Experts of a small language model: 9 layers, 28.5M parameters.
Below are experts of layer 3 (counted from 0) of a mixture-of-experts language model. Rows are named router (the router's row for the expert), gate (a neuron's input weights, with its number), up (a neuron's input weights, with its number), down (a neuron's output weights, with its number) and show model dimensions 0-191. Each number is 50 + 10 x the weight over its row's rms, rounded and kept within 0 to 99.
Before each expert's rows: "mostly gets" lists some tokens that are sent to it at least half of the time. This comes from a sample of Wikipedia text that the model never trained on.

# expert 91
mostly gets: " was", " became", " did", " National"
router:53 36 61 64 39 57 39 34 67 63 36 37 54 51 43 68 65 39 56 51 51 58 58 57 45 58 58 63 42 56 49 48 76 53 40 40 57 60 47 55 35 58 53 52 44 51 65 40 53 43 33 44 39 58 37 45 66 63 61 57 51 57 59 70 56 47 45 43 56 52 45 57 37 39 48 42 36 53 43 62 43 56 60 36 41 36 65 51 53 46 35 33 38 41 65 53 33 46 56 46 49 49 38 60 64 41 58 45 46 74 47 33 58 66 53 52 67 59 49 46 42 54 63 50 58 50 46 46 57 37 69 61 48 32 63 53 51 56 37 58 50 47 44 37 52 54 36 60 46 52 33 44 41 39 38 55 31 54 44 64 39 62 51 63 47 35 60 56 42 49 46 58 42 47 34 53 37 40 40 40 45 37 40 68 67 60 61 41 62 43 55 57
gate0:57 49 58 48 16 55 68 50 66 46 44 41 54 47 57 51 53 49 47 51 50 65 51 51 48 41 57 52 52 41 48 46 54 53 36 52 39 53 48 58 53 55 61 48 30 64 53 58 53 57 52 50 47 55 54 51 59 44 45 49 39 48 58 40 47 56 50 46 50 61 54 53 44 52 47 36 50 45 44 51 45 41 51 56 50 40 67 48 61 55 49 57 60 55 38 42 48 58 57 39 52 43 49 42 58 47 42 51 87 54 43 37 45 51 46 57 38 43 49 51 00 45 49 51 45 53 42 48 41 54 69 47 59 63 36 47 47 48 55 53 40 38 56 47 51 48 37 47 51 52 48 49 43 49 65 48 49 54 43 51 61 48 33 45 55 45 66 52 51 82 53 55 06 61 57 58 52 31 51 56 45 54 50 57 47 53 58 47 58 30 45 51
up0:54 45 46 57 47 68 63 58 37 59 36 59 50 66 46 54 47 39 56 44 44 56 56 54 38 59 46 48 45 48 55 54 75 44 68 60 50 50 44 58 39 49 45 59 55 24 43 31 47 50 40 59 57 50 45 60 35 61 76 52 57 55 44 63 58 35 44 44 61 41 57 55 45 13 53 45 51 58 46 53 55 55 52 47 38 53 43 61 44 51 39 63 37 47 57 55 52 38 53 61 45 55 41 61 41 45 54 52 41 51 51 51 45 35 63 52 53 63 51 51 57 58 65 45 49 64 57 43 62 39 48 39 63 34 66 51 55 67 19 52 50 67 40 42 48 53 43 57 45 27 35 44 49 64 57 46 46 48 69 48 42 39 71 63 42 42 44 49 39 59 45 41 33 33 59 50 43 65 50 47 56 42 28 45 50 57 37 55 43 59 62 38
down0:45 53 57 55 71 45 61 49 47 29 46 54 67 61 62 60 55 56 44 44 55 36 40 55 47 44 42 55 44 46 52 23 32 66 30 50 52 40 35 48 55 63 45 45 64 51 54 58 38 30 45 41 44 56 43 45 36 54 49 53 40 52 51 33 42 49 46 51 50 58 41 58 46 62 62 46 48 28 37 47 42 52 63 45 68 36 62 48 49 49 52 59 61 34 49 62 42 64 60 43 56 43 37 52 48 61 53 58 38 42 58 45 46 49 60 54 58 48 47 28 50 48 53 54 65 20 62 69 34 60 39 57 45 52 54 41 75 48 48 55 43 44 49 32 59 54 59 44 30 67 36 53 59 36 57 45 23 32 49 61 52 60 62 46 42 54 55 56 47 53 63 46 42 49 36 51 58 47 46 55 48 53 47 36 49 37 54 48 65 61 52 64

# expert 70
mostly gets: " former", " High", " County", " large", " local", " previous"
router:66 36 58 55 38 65 40 29 56 57 39 27 58 59 35 65 66 33 50 60 61 58 69 66 30 54 55 54 45 47 43 39 59 59 42 64 50 59 40 59 46 51 49 68 39 54 51 37 54 41 35 40 36 51 35 64 59 61 58 53 54 61 60 57 43 44 49 34 54 45 49 56 41 40 36 39 36 55 45 53 51 46 63 54 46 44 58 55 62 45 40 37 46 55 55 53 33 43 60 47 39 47 41 64 56 36 63 43 57 59 41 39 57 60 62 50 66 59 53 41 40 54 48 41 53 54 46 53 68 35 67 58 36 50 64 53 46 46 35 55 46 61 32 46 64 37 45 51 50 41 40 40 36 40 47 58 32 60 48 62 48 59 53 53 68 53 56 59 43 49 41 58 40 40 48 62 27 50 45 48 47 35 41 59 58 68 53 35 67 43 55 46
gate0:54 58 53 59 45 51 52 42 44 45 54 47 49 55 53 97 44 39 43 63 49 45 64 52 50 35 48 59 53 27 64 45 50 60 44 67 53 56 53 41 65 49 57 67 55 60 48 66 37 49 55 45 49 52 46 70 56 44 50 49 41 38 37 26 52 49 66 38 49 46 38 45 54 50 32 49 61 64 56 38 39 50 49 57 57 43 39 52 52 49 39 39 51 50 46 51 45 50 67 48 44 42 52 49 55 60 58 42 54 41 43 50 41 46 36 46 30 57 45 45 39 79 54 41 38 55 59 60 51 32 56 51 79 58 51 64 41 51 53 35 42 48 39 47 78 35 56 66 45 39 49 62 42 58 71 45 56 49 53 47 41 58 42 49 37 63 49 48 45 57 25 57 49 47 45 42 56 51 55 45 54 48 56 55 48 51 57 24 51 52 46 57
up0:70 51 55 54 54 47 54 36 52 49 41 32 55 48 60 66 49 34 57 28 57 61 72 49 61 44 44 43 46 36 52 49 47 68 52 73 50 58 45 29 54 45 63 69 50 50 46 62 46 56 42 50 28 48 61 56 56 52 46 49 39 45 34 32 54 75 51 32 53 45 24 52 49 52 44 43 53 69 52 55 42 43 52 53 49 38 44 62 42 48 44 48 53 58 58 55 52 25 58 40 39 51 52 50 42 54 55 52 51 45 57 35 45 49 36 62 45 61 52 53 38 52 57 40 41 55 54 46 72 42 57 51 62 74 63 65 56 51 33 52 33 39 54 45 78 43 49 54 50 32 46 42 48 59 72 37 48 52 61 39 37 54 48 59 39 63 47 49 53 42 50 54 49 54 56 40 47 55 59 46 49 61 28 57 42 65 49 45 43 41 45 56
down0:66 54 53 47 53 38 43 37 40 51 42 45 44 47 52 43 40 59 48 38 43 45 46 48 55 52 68 46 50 46 49 62 35 40 44 25 49 45 37 36 35 29 56 57 58 67 47 45 49 62 43 50 51 72 46 45 47 50 47 39 51 61 43 41 53 32 67 43 63 51 48 61 54 54 47 54 49 51 49 38 51 58 39 57 40 61 56 53 32 61 56 40 62 53 52 49 53 52 58 45 57 51 59 55 33 47 52 51 57 50 46 55 29 31 44 39 46 57 75 50 42 33 43 66 44 46 50 36 37 54 60 37 29 38 39 55 60 57 42 44 63 44 72 47 47 54 50 50 55 47 45 43 65 78 46 47 50 55 28 71 47 33 32 46 30 47 48 54 46 34 68 47 53 58 49 53 43 45 43 49 38 35 23 49 47 55 57 66 55 61 46 62

# expert 124
mostly gets: " Class", " first", " C", " original", " All", "@"
router:61 45 62 53 35 55 36 33 60 57 38 42 58 56 37 63 60 40 57 50 56 65 65 59 33 60 62 57 43 57 52 46 55 57 47 53 49 55 44 50 40 55 49 62 48 46 55 41 51 40 48 35 36 51 49 64 64 71 60 66 62 63 68 65 38 42 37 45 54 44 62 59 34 52 47 30 31 63 34 64 57 54 57 44 36 39 54 59 67 56 47 41 42 55 52 49 50 41 53 47 48 52 45 54 53 27 67 37 55 61 41 42 61 61 55 58 70 69 43 46 43 43 51 48 52 55 39 39 54 39 82 58 57 31 66 57 42 60 44 57 47 38 38 39 51 46 41 58 44 51 29 56 40 47 51 55 30 51 46 64 41 58 61 55 56 54 57 62 42 60 51 57 43 46 44 59 43 53 46 48 42 32 36 55 52 68 61 44 53 48 61 42
gate0:56 52 52 59 42 48 40 42 55 64 54 49 55 57 54 44 40 47 49 38 55 46 50 29 51 55 57 48 49 54 49 56 50 71 52 45 18 38 51 48 50 50 64 46 50 52 66 48 35 46 63 45 57 48 46 64 57 65 63 44 54 60 58 58 51 60 61 50 51 46 55 61 44 47 48 53 65 61 57 53 47 56 50 37 56 43 53 41 47 50 50 56 26 42 42 65 51 52 65 47 55 42 34 51 55 48 50 40 60 61 42 45 52 48 41 57 53 61 46 48 00 52 46 43 46 49 40 62 48 54 54 62 39 29 95 51 41 36 56 47 38 58 42 55 47 53 53 46 40 52 50 68 47 45 48 19 31 44 49 53 50 62 52 59 50 58 60 41 52 47 48 51 46 48 48 52 40 59 42 48 37 38 58 54 46 58 30 45 59 67 49 54
up0:52 57 42 55 49 18 54 60 41 47 55 59 49 58 43 33 36 46 44 44 66 45 50 66 53 61 50 51 60 47 61 44 48 39 73 40 52 45 53 42 49 51 56 44 44 53 64 56 40 54 41 38 55 49 47 55 57 70 61 52 40 57 67 39 62 75 49 57 40 55 52 48 20 41 53 51 62 57 64 47 52 56 55 52 57 49 46 52 36 49 51 80 39 37 39 75 60 59 73 51 53 35 53 61 23 46 78 49 58 33 43 54 47 45 41 44 52 55 49 50 72 46 52 40 42 67 53 56 45 57 46 58 44 58 60 54 54 35 59 47 39 54 30 68 37 48 69 55 48 59 51 50 50 50 41 51 41 48 52 60 50 49 50 56 43 50 48 33 57 55 45 43 47 45 47 47 44 60 35 44 30 40 50 44 41 62 40 41 57 59 43 41
down0:52 63 55 68 66 36 38 45 53 35 39 31 53 43 63 59 37 66 51 36 54 48 44 49 56 61 55 52 47 53 52 67 41 47 61 61 51 40 43 69 60 38 69 61 62 53 40 42 59 64 64 37 45 58 55 51 68 53 50 21 48 83 50 55 47 42 73 60 54 49 53 43 53 37 40 43 38 58 52 51 53 58 72 43 32 55 49 38 48 57 47 48 53 52 51 50 58 55 42 70 44 51 59 51 53 42 44 56 57 53 51 32 33 53 39 50 51 45 28 62 44 45 56 60 50 45 50 68 53 55 44 55 37 52 54 66 45 43 42 33 53 42 45 59 38 70 39 48 60 38 57 53 43 54 61 32 46 41 47 44 28 55 45 34 46 64 51 38 54 52 42 52 56 45 40 36 39 49 38 47 53 44 45 46 47 64 52 62 59 63 42 65

# expert 136
mostly gets: " tri", "On", "See", " such", " su", " high"
router:60 29 55 61 28 61 43 39 57 52 43 49 56 53 43 57 52 40 63 62 52 58 50 60 35 51 66 63 44 55 41 43 65 62 53 63 51 62 32 59 44 63 46 68 27 49 60 50 57 41 37 35 45 47 33 56 52 55 56 55 64 65 57 59 38 45 37 41 64 46 45 62 35 39 36 40 36 61 37 67 64 42 69 46 39 41 56 61 61 50 45 29 43 51 56 48 40 36 57 46 49 56 38 59 48 43 67 45 52 49 42 47 63 60 79 55 56 58 54 34 36 54 58 28 62 55 51 62 59 47 59 55 41 45 54 58 41 53 42 54 54 62 48 37 58 45 36 49 44 36 50 51 50 43 38 54 39 55 43 56 44 56 54 66 65 43 50 54 36 40 44 55 39 37 48 60 34 51 47 38 44 41 53 57 55 61 53 47 70 44 68 47
gate0:74 39 45 47 38 53 53 50 50 40 47 59 48 58 50 35 52 41 38 60 46 51 45 53 51 48 53 52 68 37 58 52 54 42 65 55 41 43 49 58 43 54 57 58 44 52 44 67 50 63 99 37 59 36 32 54 35 52 56 30 48 64 74 49 58 52 58 55 64 54 53 42 45 32 42 45 51 41 37 52 38 44 40 54 61 56 38 50 68 50 54 42 59 63 44 59 37 64 66 57 64 49 55 67 53 46 61 53 50 54 48 58 51 48 58 26 39 48 52 42 36 42 49 39 49 50 52 51 44 54 49 44 33 56 45 65 49 46 58 51 33 49 45 45 56 45 45 43 61 56 59 40 56 37 45 55 52 54 62 75 29 42 56 39 46 53 55 43 36 47 63 50 44 32 42 49 40 52 45 54 32 27 58 46 44 56 40 44 63 51 34 40
up0:43 37 46 50 55 58 52 48 24 52 47 57 50 55 56 46 70 54 60 43 62 44 35 64 56 46 38 50 55 57 44 51 44 59 46 47 57 50 58 47 54 63 55 42 43 60 44 60 45 60 51 43 67 47 45 59 52 44 62 50 26 35 53 45 56 50 52 55 57 56 63 51 42 39 50 33 42 68 52 65 41 60 42 37 57 53 58 46 49 34 65 59 51 61 50 52 50 46 73 47 38 40 66 41 51 53 50 58 32 44 60 52 52 46 36 41 55 48 70 42 54 69 48 40 41 47 48 74 55 40 46 50 61 53 63 55 47 56 45 46 52 39 46 48 61 49 47 49 28 57 42 56 52 40 70 48 58 55 45 66 33 57 31 42 48 44 43 54 49 30 50 57 56 63 46 64 52 62 48 39 41 56 50 57 47 72 62 53 50 48 88 13
down0:54 47 44 51 44 37 58 54 44 60 52 59 57 52 54 55 31 70 37 45 47 36 36 47 37 48 70 55 49 56 52 58 52 42 57 41 55 49 65 48 60 51 49 56 54 55 41 42 52 42 43 41 35 47 67 44 49 54 57 29 42 46 58 38 60 58 26 35 53 61 59 44 55 73 29 70 36 65 51 49 42 46 39 58 43 65 49 49 49 55 43 58 51 39 66 33 28 31 53 59 39 51 50 44 48 63 55 45 52 33 58 63 32 40 49 60 47 35 43 55 46 56 58 29 42 55 42 66 56 44 38 51 58 54 54 37 63 58 43 71 52 40 58 26 56 46 28 41 46 46 34 40 59 55 46 49 62 57 59 40 46 50 39 41 56 52 45 43 38 49 62 48 36 50 29 56 59 44 47 60 39 51 58 49 49 63 43 50 60 42 46 71

# expert 62
mostly gets: " Republic", " States", " Russia", " president", " species", " Canada"
router:73 40 53 59 46 56 36 32 63 63 39 41 51 57 42 57 60 41 58 53 46 73 64 53 39 70 64 60 37 58 52 49 67 56 41 58 63 50 35 51 40 64 40 61 47 37 50 48 50 38 37 43 42 56 30 55 49 65 58 59 53 67 50 59 36 43 35 34 61 33 57 54 44 41 48 43 40 62 42 61 48 52 54 42 43 53 56 50 56 45 46 46 38 48 49 62 29 49 59 51 37 56 35 60 46 35 69 35 43 68 44 47 61 60 48 60 70 66 48 48 47 59 56 37 47 61 43 41 54 36 75 54 37 46 57 75 45 53 44 60 46 55 41 40 55 42 41 50 35 49 44 52 37 48 42 62 37 44 50 61 43 56 58 63 54 49 51 51 50 49 43 63 40 50 41 63 39 66 37 40 53 34 44 51 56 54 58 39 68 46 61 49
gate0:52 49 44 56 50 51 49 54 44 56 47 46 59 73 50 53 48 54 60 49 46 60 43 61 51 69 59 47 45 48 54 30 65 52 50 55 53 54 41 42 50 56 50 54 65 54 49 47 59 46 55 47 50 51 45 43 56 52 50 57 48 56 46 56 48 44 43 55 53 40 48 52 37 42 51 90 47 42 53 46 48 50 60 44 38 47 72 50 55 46 51 51 38 44 40 54 54 54 52 41 52 69 48 28 43 41 53 38 48 45 44 51 51 51 53 44 42 51 54 52 44 60 57 29 67 53 27 45 47 44 42 56 46 49 50 47 57 53 42 51 62 63 50 00 47 57 44 52 52 49 65 49 51 51 39 47 54 55 36 51 48 53 29 61 51 48 49 44 47 65 38 59 61 48 43 52 37 51 49 44 48 62 51 48 57 47 36 47 69 34 56 52
up0:41 37 61 51 54 49 39 43 61 48 46 57 48 48 46 49 46 43 50 60 51 49 62 33 21 69 44 50 56 59 42 45 43 40 50 63 44 64 56 58 41 45 43 58 41 41 53 50 53 44 41 49 39 57 68 68 61 44 49 41 57 50 54 43 53 45 47 52 44 51 48 53 63 64 50 45 41 58 49 66 56 48 45 47 55 55 23 58 56 61 48 43 61 50 54 42 47 40 42 60 42 45 44 60 53 50 49 51 51 52 54 54 57 45 55 52 66 43 44 38 55 40 64 64 63 49 81 58 60 54 63 44 52 36 58 54 28 61 56 49 46 34 57 35 52 45 46 39 43 54 41 50 53 50 81 56 47 57 48 32 43 59 45 49 59 99 50 60 49 34 59 45 47 54 57 48 50 40 53 52 52 40 49 56 40 79 57 68 29 37 58 51
down0:66 36 56 48 45 47 47 54 64 42 42 57 54 53 37 55 48 25 79 47 43 40 54 49 49 64 33 47 60 42 51 57 53 52 42 41 62 52 45 47 44 53 51 58 51 33 64 53 35 44 31 69 49 72 49 46 50 49 50 59 33 58 47 36 47 43 73 49 47 54 52 42 54 59 38 40 46 53 43 44 61 43 48 47 65 45 34 41 37 61 66 41 62 52 30 50 56 51 40 53 62 46 58 53 39 70 58 48 49 56 66 59 48 30 59 59 54 49 64 39 46 55 62 61 67 57 50 57 33 59 50 38 36 53 33 38 44 45 38 63 34 31 53 43 52 47 52 34 66 54 53 58 47 44 55 33 36 52 63 61 47 74 50 59 59 71 52 50 29 48 61 60 52 41 43 46 49 50 43 47 68 49 44 56 38 52 46 54 34 52 58 50

# expert 145
mostly gets: " Ne", "Š", " Ka", "Ž", " Na", "59"
router:50 44 56 57 44 60 37 42 57 68 32 35 59 60 41 51 61 39 72 51 45 74 66 66 48 68 53 61 36 61 45 46 61 49 39 59 50 65 37 62 31 63 44 62 52 59 52 35 50 48 40 43 41 62 40 61 51 63 66 48 44 66 54 58 54 45 30 45 63 38 50 63 46 38 42 34 29 53 44 60 56 49 58 43 36 46 61 59 60 50 49 48 46 48 54 56 30 49 52 43 31 67 40 42 50 38 67 36 54 59 43 45 63 58 60 55 72 67 50 49 39 57 66 42 55 59 36 49 57 41 56 54 51 35 54 55 36 57 24 54 54 48 46 44 43 41 28 52 36 56 40 42 34 43 43 53 43 51 41 66 39 57 56 60 66 37 57 57 45 47 47 50 47 43 53 53 53 57 41 44 56 48 44 45 55 59 53 42 51 41 60 54
gate1:50 34 58 47 46 39 51 55 50 57 55 52 59 68 53 48 65 54 51 38 69 49 57 54 45 53 56 73 25 44 44 57 55 43 52 48 43 51 28 49 52 65 49 58 65 59 41 38 63 33 50 52 48 66 44 52 48 51 69 60 48 69 46 37 57 66 45 44 44 36 73 43 55 33 54 64 48 41 50 49 48 44 45 51 47 46 50 39 54 78 46 48 49 47 52 56 49 50 62 54 43 40 23 58 34 38 58 58 65 66 42 47 49 60 57 47 65 64 43 53 19 51 36 44 47 46 43 41 54 53 49 59 49 48 55 46 58 47 34 42 56 53 44 56 51 61 66 76 48 63 62 43 52 42 62 40 54 46 62 47 36 59 59 45 52 66 57 37 44 73 39 51 53 54 51 56 64 65 50 58 64 56 41 47 54 51 73 50 47 52 40 38
up1:49 46 48 58 48 44 45 46 51 46 41 54 54 43 52 60 46 47 56 63 22 42 53 38 49 51 49 49 48 57 53 39 52 53 48 57 55 45 45 61 47 48 56 46 41 41 58 47 58 45 46 49 54 39 48 46 42 47 48 54 57 38 55 61 42 29 45 45 58 51 35 43 49 61 42 46 57 51 46 58 44 46 56 64 51 52 53 57 56 54 59 47 47 56 43 52 48 29 35 51 58 50 55 44 64 59 45 54 43 56 53 53 55 51 51 99 39 46 58 43 64 41 64 44 51 54 63 57 57 49 21 55 59 49 50 53 55 45 66 51 41 51 47 38 47 45 36 48 50 30 48 47 57 49 45 53 50 51 51 54 58 58 49 66 39 26 57 60 55 27 53 47 42 45 47 49 35 37 49 45 21 35 61 61 55 51 45 53 53 00 54 50
down1:54 28 46 56 60 47 34 42 54 51 54 50 38 48 53 59 57 43 53 52 45 47 53 58 50 42 43 44 42 47 47 47 58 64 56 33 40 64 44 43 48 49 59 49 38 47 47 51 51 61 49 48 46 33 39 40 57 44 41 50 47 54 53 64 41 51 51 81 56 58 53 51 47 59 57 29 48 69 59 52 52 54 59 46 49 41 49 62 49 38 34 25 48 39 36 53 63 47 31 17 43 54 40 53 59 57 56 41 63 50 30 32 46 48 51 61 51 60 57 61 48 56 63 34 47 65 46 47 40 40 63 48 45 56 49 35 56 56 59 52 48 63 50 59 74 48 30 44 23 52 35 55 43 57 53 64 50 52 42 43 61 47 59 46 48 39 47 38 50 58 41 42 71 59 63 24 64 44 48 53 52 43 71 56 42 50 57 34 37 31 41 43

# expert 154
mostly gets: " head", " case", "ade", "ö", "ce", "gue"
router:59 39 53 56 40 76 53 37 59 54 50 40 58 60 45 62 54 39 57 54 62 66 49 61 47 56 57 50 29 57 38 46 64 65 35 58 48 59 39 41 38 63 48 57 40 42 61 45 51 43 43 37 45 59 48 65 70 65 52 60 56 64 61 54 42 51 45 34 60 35 49 59 45 53 39 35 36 58 37 60 63 37 50 36 42 40 59 64 66 41 46 35 45 51 72 77 39 44 58 50 38 49 44 57 63 37 57 38 53 68 40 38 52 61 55 52 56 62 63 42 35 55 63 47 53 68 32 54 60 46 58 52 41 45 67 60 40 55 46 64 53 54 44 50 63 36 36 42 42 47 46 39 47 43 40 65 40 56 42 54 50 58 53 54 51 40 62 62 48 43 46 60 46 48 51 62 40 41 36 51 57 37 38 63 54 67 50 47 57 37 58 46
gate0:48 27 48 65 41 54 35 50 52 49 48 48 60 55 28 52 51 43 51 58 61 49 54 79 46 46 59 60 54 52 54 43 63 61 60 53 62 53 52 54 36 49 60 50 54 47 53 66 58 53 46 36 48 55 31 65 62 64 40 51 51 66 54 55 48 51 49 55 46 33 37 68 53 44 48 42 25 60 47 45 43 48 58 60 55 19 50 49 66 57 60 55 44 32 51 63 29 46 53 49 49 63 47 51 46 27 50 47 57 61 62 40 55 49 61 56 54 65 47 53 45 25 56 52 52 60 34 49 65 42 45 54 64 48 60 59 09 56 25 54 48 51 46 50 38 49 39 56 45 58 53 62 43 45 43 57 53 38 52 50 47 45 49 58 53 57 19 39 59 50 51 49 59 45 54 68 56 54 58 35 44 56 43 42 57 43 53 51 48 60 50 58
up0:48 38 48 48 54 53 51 43 47 51 55 47 49 47 53 40 38 63 44 46 58 27 44 55 54 33 47 57 56 44 67 46 50 55 56 31 58 40 58 43 49 37 66 45 56 52 47 64 53 55 53 49 60 41 50 52 65 20 27 54 48 42 59 48 54 48 57 46 45 39 40 57 63 50 53 45 37 56 56 39 38 41 62 59 62 37 47 43 60 49 65 61 58 46 52 88 43 52 48 58 44 38 60 42 44 51 44 61 63 48 56 35 38 38 51 49 42 49 46 57 41 34 48 61 38 54 33 52 49 52 38 52 59 62 43 43 33 51 43 43 45 48 50 58 38 51 55 42 53 56 63 59 49 50 46 47 50 46 71 43 46 40 44 49 55 60 49 31 65 53 48 42 69 70 60 65 62 53 60 01 63 53 55 38 51 44 42 61 50 62 46 51
down0:49 58 47 43 56 49 38 51 51 55 44 34 56 53 55 34 41 59 52 47 40 41 51 66 51 57 44 62 36 43 53 46 55 62 43 45 50 44 59 48 30 53 56 39 48 39 45 58 58 51 34 66 50 71 30 49 56 48 40 50 51 59 53 32 53 36 30 62 46 46 42 35 47 36 57 67 48 68 57 63 45 37 55 40 59 49 55 56 63 71 44 62 52 37 45 52 38 53 33 44 52 60 40 49 37 41 56 40 40 41 57 51 46 62 40 52 71 57 53 40 61 56 34 67 43 28 45 53 40 58 48 45 45 45 44 14 55 36 66 57 50 50 50 53 48 60 46 45 46 52 50 63 43 36 36 51 62 48 48 49 52 52 40 55 51 60 46 50 59 38 60 50 53 41 29 52 30 53 41 52 41 43 50 37 55 79 66 59 43 53 77 48

# expert 4
mostly gets: " are", " was", " been", " became", " were", " be"
router:57 43 58 57 42 50 34 37 53 49 30 51 58 59 35 63 49 44 58 62 56 69 59 54 40 59 60 45 43 55 47 38 72 54 54 59 52 63 34 57 37 62 47 54 46 41 56 39 55 48 37 35 36 56 39 59 56 60 61 62 54 52 61 61 52 39 41 37 56 48 61 66 41 33 46 31 37 67 45 64 58 40 66 38 31 46 59 66 51 62 51 46 46 48 51 52 38 43 55 37 47 58 43 52 52 36 61 36 51 60 55 42 57 63 56 59 63 70 57 45 43 52 56 42 47 60 51 45 67 49 70 49 45 31 58 63 44 61 43 60 57 51 50 34 52 45 35 47 40 50 35 42 48 48 46 65 38 60 47 59 43 54 59 67 52 36 54 63 31 54 42 64 33 35 44 54 41 47 42 41 47 37 34 63 50 55 63 51 69 49 68 50
gate1:54 58 31 49 50 43 61 64 37 52 46 51 47 53 35 51 51 58 42 51 63 43 48 50 30 48 69 45 48 75 41 45 43 48 30 51 58 47 44 40 57 61 39 42 45 51 14 53 52 54 54 87 35 46 41 40 41 60 63 49 50 45 65 41 62 70 48 54 55 47 43 41 54 53 29 42 54 71 41 51 46 51 49 34 47 69 42 58 41 50 42 51 47 52 51 55 59 63 49 55 57 54 46 68 52 52 60 45 59 44 39 56 52 51 42 54 58 57 54 43 52 53 56 39 57 43 55 46 52 46 42 58 53 48 47 57 57 52 53 45 42 54 56 50 47 45 65 51 42 49 43 61 56 42 26 48 39 42 60 44 45 66 57 57 37 60 44 72 49 06 54 70 55 40 54 45 42 57 44 41 41 41 61 44 57 42 32 59 48 44 48 54
up1:55 37 71 58 44 49 50 48 62 50 49 52 57 60 63 54 47 43 55 53 38 51 57 50 57 53 55 54 52 34 57 44 59 47 07 52 61 52 54 60 05 53 56 54 47 52 48 50 55 49 40 50 62 52 47 59 58 53 56 53 52 35 45 59 66 40 60 53 47 51 43 47 54 42 51 61 40 54 61 82 73 52 60 59 57 62 52 38 52 51 55 50 19 63 38 48 40 40 53 42 51 43 56 44 56 47 31 45 53 50 42 56 55 50 53 53 45 43 49 49 54 36 45 48 51 53 50 48 80 63 48 55 41 52 56 42 60 52 53 45 59 45 46 48 35 62 54 48 52 46 66 47 49 51 46 54 51 55 57 50 53 11 32 57 51 45 57 47 60 51 50 23 49 56 60 56 74 49 49 56 45 48 50 64 46 55 56 53 37 49 50 56
down1:45 49 66 42 52 53 39 49 36 46 31 39 29 47 39 81 57 51 41 42 62 54 37 66 58 68 53 49 35 54 54 59 60 45 59 71 37 48 47 45 30 50 51 64 44 51 43 49 38 52 46 61 55 54 58 56 57 40 25 43 55 63 49 58 41 51 55 46 43 50 45 42 48 69 49 45 48 44 45 48 54 69 68 55 66 47 56 56 41 57 54 52 49 38 55 61 43 65 53 31 67 43 52 51 35 71 50 42 52 50 67 59 59 46 39 28 48 64 46 36 41 51 48 41 43 55 64 49 57 33 43 57 49 47 39 71 38 48 54 34 33 57 27 53 64 36 55 41 41 57 56 40 76 47 53 53 39 40 59 48 53 41 49 64 40 55 48 64 49 43 35 46 45 54 56 40 43 36 52 52 47 57 41 52 62 55 51 45 58 57 46 65

# expert 148
mostly gets: "|---|---|", " Ju", "±", " Bro"
router:60 38 52 55 43 62 33 39 55 64 34 50 65 65 44 65 52 24 70 53 55 57 60 58 31 66 53 48 49 58 46 47 65 60 48 64 60 57 46 62 29 61 47 67 52 39 55 43 49 40 37 35 45 56 27 65 61 60 53 59 55 64 50 67 45 46 35 43 64 39 59 59 39 48 53 31 34 56 53 71 56 46 64 42 42 44 68 69 61 53 53 48 46 50 54 58 38 42 46 38 39 58 45 54 58 32 66 43 50 60 41 47 66 63 64 54 64 62 54 46 42 53 45 42 55 54 45 46 60 41 67 62 41 41 56 61 40 51 36 63 49 48 36 41 55 44 38 54 46 51 32 49 42 53 48 55 38 50 45 64 42 55 62 73 53 46 54 58 35 44 42 59 49 31 42 48 50 47 53 49 46 51 40 54 54 59 56 40 59 51 59 57
gate0:44 42 52 56 54 45 44 09 55 52 46 55 60 52 40 48 59 57 60 61 57 61 41 36 44 58 58 49 43 29 43 45 60 54 42 59 50 59 55 54 51 43 60 52 48 39 57 48 50 42 45 50 39 65 49 62 62 44 56 51 50 51 64 56 31 45 45 49 62 43 45 37 60 38 34 52 50 62 46 44 52 43 52 65 37 47 56 12 61 55 44 50 58 64 66 62 48 70 37 63 47 61 49 53 60 32 57 56 42 57 32 28 60 54 66 50 50 55 66 48 50 48 48 51 44 63 48 45 78 40 55 52 42 51 53 54 43 42 55 47 39 52 47 41 46 47 54 53 53 55 53 75 40 38 52 62 51 53 34 54 44 55 55 65 60 26 48 62 62 34 36 48 54 46 48 50 46 54 38 43 50 24 46 63 53 53 31 47 57 50 63 42
up0:46 47 60 54 46 58 69 44 54 53 46 43 46 37 51 46 51 50 39 46 51 54 60 63 56 55 43 56 33 53 51 43 50 54 53 50 50 49 55 50 41 60 44 54 43 61 56 53 36 43 47 39 48 52 78 52 47 56 78 46 56 51 45 43 55 52 51 43 61 74 44 60 38 64 55 14 44 42 45 42 45 45 46 35 48 33 43 61 56 39 43 41 52 47 22 66 50 29 59 46 42 42 50 53 58 56 50 40 94 73 52 21 46 81 38 54 54 47 50 42 52 43 49 46 51 48 47 60 52 48 46 46 46 48 52 63 54 64 45 59 51 44 31 49 66 47 43 56 42 51 46 41 51 47 44 52 49 60 64 29 47 48 56 45 51 58 51 47 41 57 50 65 36 68 39 60 45 38 53 47 48 60 52 52 53 58 35 36 50 44 53 47
down0:47 34 46 23 64 54 55 45 50 43 41 54 55 30 51 42 46 56 44 40 46 41 50 40 71 38 30 35 58 50 70 61 49 70 39 67 54 51 56 51 70 42 56 38 51 46 43 45 57 44 45 50 52 21 75 41 68 47 50 62 42 47 22 39 50 40 50 52 49 53 36 57 44 50 41 47 54 56 39 36 52 41 37 49 67 55 63 48 45 59 53 38 58 39 54 55 59 45 38 54 54 47 48 53 47 61 46 18 49 60 44 58 48 49 47 54 50 62 58 49 38 41 60 59 55 56 64 43 32 54 49 72 46 68 54 47 67 65 63 49 52 58 40 49 53 50 54 29 37 56 43 48 54 63 58 42 45 47 60 52 43 38 47 36 64 53 49 50 61 62 48 51 51 58 57 40 65 55 67 60 56 47 60 49 55 53 64 51 62 45 48 63